config.yaml
n_layer: 14
balance_bias: true
init_std_down: 0.081
final_lr_fraction: 0.0
steps: 3037
dataset: "wikipedia_en"
Below are experts of layer 9 (counted from 0) of a mixture-of-experts language model. Rows are named router (the router's row for the expert) and show model dimensions 0-127. Each number is 200 + 20 x the weight over its row's rms, rounded and kept within 0 to 999.
After each expert's rows: a language model's description of what the expert responds to; "comes before" lists some tokens at least twice as common just after its tokens as in all text. This comes from a sample of Wikipedia text that the model never trained on. Tokens count by the router's weight.

# expert 58
router,198,154,146,190,215,211,182,205,195,224,177,198,244,225,198,232,197,198,208,212,217,213,225,217,188,172,203,175,220,201,196,208,225,223,210,234,195,214,216,175,194,196,217,179,210,179,197,220,213,196,211,183,181,234,197,217,201,199,215,216,192,180,231,171,171,181,205,199,183,229,211,203,208,183,194,178,212,230,243,180,210,173,197,200,176,209,209,191,197,217,202,181,196,187,249,198,225,213,173,189,238,215,186,207,178,173,214,171,176,227,169,163,183,175,182,210,190,185,187,213,223,212,171,163,208,211,218,208
Description: Digits after decimal points, commas or dashes in percentages, coordinates, money, scores and chemical formulas, such as 12.6%, $1,352,503.
comes before: " |", "9", "0", "8", "7", "6"

# expert 2
router,212,179,178,197,199,179,157,209,178,209,179,210,242,266,203,226,207,192,210,203,207,223,238,190,178,172,229,190,227,186,171,213,221,217,206,209,204,191,216,187,204,169,225,179,205,199,174,202,202,211,221,182,181,209,179,210,214,185,218,213,171,173,193,183,201,201,212,212,193,206,211,172,204,202,150,166,204,225,231,198,180,177,176,193,187,218,187,187,194,223,205,171,192,182,220,166,212,202,184,170,215,232,153,202,223,192,185,214,176,218,177,193,183,188,183,224,179,217,184,211,202,203,208,187,209,192,245,194
Description: Single digits starting or inside numbers in tables, match scores, counts and vote figures, such as 66–77, 730, 1997; also Votes.
comes before: "0", "–", " |", "9", ",", "5"

# expert 7
router,196,166,184,211,206,204,178,191,174,210,184,186,239,231,205,223,194,224,206,215,189,226,244,195,173,186,200,191,248,223,195,209,226,221,203,230,181,221,215,201,202,206,205,177,228,177,197,220,224,198,197,183,161,220,176,222,194,203,229,218,199,162,215,166,200,182,204,194,187,223,231,190,217,209,188,175,214,236,231,182,179,195,176,198,180,238,225,190,192,205,211,174,180,177,221,198,223,242,184,189,210,212,179,214,189,186,190,185,176,211,178,175,167,180,196,200,182,187,181,233,211,220,195,192,207,211,235,224
Description: Common function words like the, was, were, and spaces before numbers in tables or lists, e.g. "at the", "Heat 3".
comes before: "1", "2", "3", "4", "5", "6"

# expert 31
router,209,177,176,195,209,213,188,213,174,205,186,184,237,236,203,216,185,198,198,199,208,213,232,193,182,175,207,177,219,208,183,196,235,218,214,227,201,216,228,190,194,201,219,187,235,180,190,231,229,210,209,174,173,210,189,230,203,214,239,196,187,177,203,166,180,185,188,197,174,233,226,181,201,209,170,181,216,242,222,169,191,202,183,234,168,226,213,200,206,218,210,173,187,174,229,189,213,223,185,178,210,220,165,213,203,192,195,185,163,215,181,190,176,173,186,225,171,195,169,226,219,212,189,182,220,205,226,220
Description: Spaces, pipes and line breaks inside results tables for boxing, MMA, racing and awards, plus $, ISBN, em dashes.
comes before: "1", "|", "2", " |", "-", "3"

# expert 48
router,192,164,161,230,226,233,189,180,200,202,197,161,241,245,210,213,199,177,220,192,212,198,220,178,179,174,214,188,222,212,203,186,200,240,217,223,223,215,226,201,204,203,188,196,202,193,207,205,207,183,218,177,202,194,191,219,180,188,208,201,199,166,219,158,170,198,184,216,199,213,209,196,210,179,184,165,210,222,237,174,186,177,168,214,180,200,230,191,192,228,194,177,180,179,219,193,223,210,185,169,249,225,169,188,223,176,190,197,172,201,185,194,182,197,191,219,202,194,197,215,210,213,182,196,244,201,237,208
Description: The digit 1 opening a number, mostly years like 1968 and 1942, COVID-19, and counts like 18-yard or 114 seats.
comes before: "9", "0", "8", "7", "5", "6"

# expert 46
router,209,189,149,191,207,203,191,224,199,217,177,203,229,269,185,233,164,203,235,195,212,186,215,175,192,140,210,174,223,183,192,199,213,255,183,217,186,208,201,182,202,213,207,206,210,179,204,192,209,220,235,178,195,210,188,220,202,228,246,220,193,197,203,189,167,215,206,203,180,207,195,205,212,196,195,176,221,210,242,191,194,180,186,207,187,256,198,178,200,207,212,173,206,206,207,180,200,221,213,201,219,221,195,198,230,187,188,190,186,197,207,200,195,172,189,198,202,202,184,214,253,209,194,186,211,203,219,208
Description: Digits in heights, dates, coordinates, durations and year ranges, especially in infoboxes and tables, such as 5 ft 11 in.
comes before: "0", "1", "9", "8", "5", "3"

# expert 50
router,206,203,173,202,229,221,184,197,186,212,203,203,210,244,206,202,201,201,205,198,213,185,227,204,162,188,209,178,237,183,180,181,210,212,242,234,214,221,216,183,199,196,247,166,219,159,210,229,210,186,233,174,174,219,198,210,212,176,216,204,199,193,182,180,171,186,212,189,164,218,221,194,214,185,190,198,228,221,226,187,191,177,180,217,172,221,212,190,197,228,205,188,187,188,221,181,205,225,174,198,221,230,159,226,178,189,214,183,180,212,192,181,185,195,195,244,174,183,179,221,238,205,193,187,212,206,232,211
Description: Later digits of years in dates and lifespans, such as 2025, 1957, 1642–1712, 1983; also century and (#.
comes before: ",", " |", "–", ")", "5", "6"

# expert 49
router,193,179,204,255,200,194,158,205,158,211,177,182,249,255,199,194,190,208,207,189,220,205,225,195,170,194,207,197,221,201,185,196,222,219,211,217,215,226,201,211,196,183,211,202,197,213,185,197,196,173,207,167,194,201,205,211,198,199,246,208,192,171,225,191,178,215,200,209,197,195,198,172,191,188,152,164,204,212,226,196,187,202,183,216,185,198,214,195,185,212,194,181,196,176,207,188,225,203,178,172,221,213,158,216,231,214,174,204,191,180,149,193,174,196,196,189,185,203,198,208,251,209,202,204,218,205,254,202
Description: First digit of years and day numbers in sports and event contexts, e.g. the 1980 Summer Olympics, September 3, Champions, finals.
comes before: "0", "9", "2", "1", "8", "3"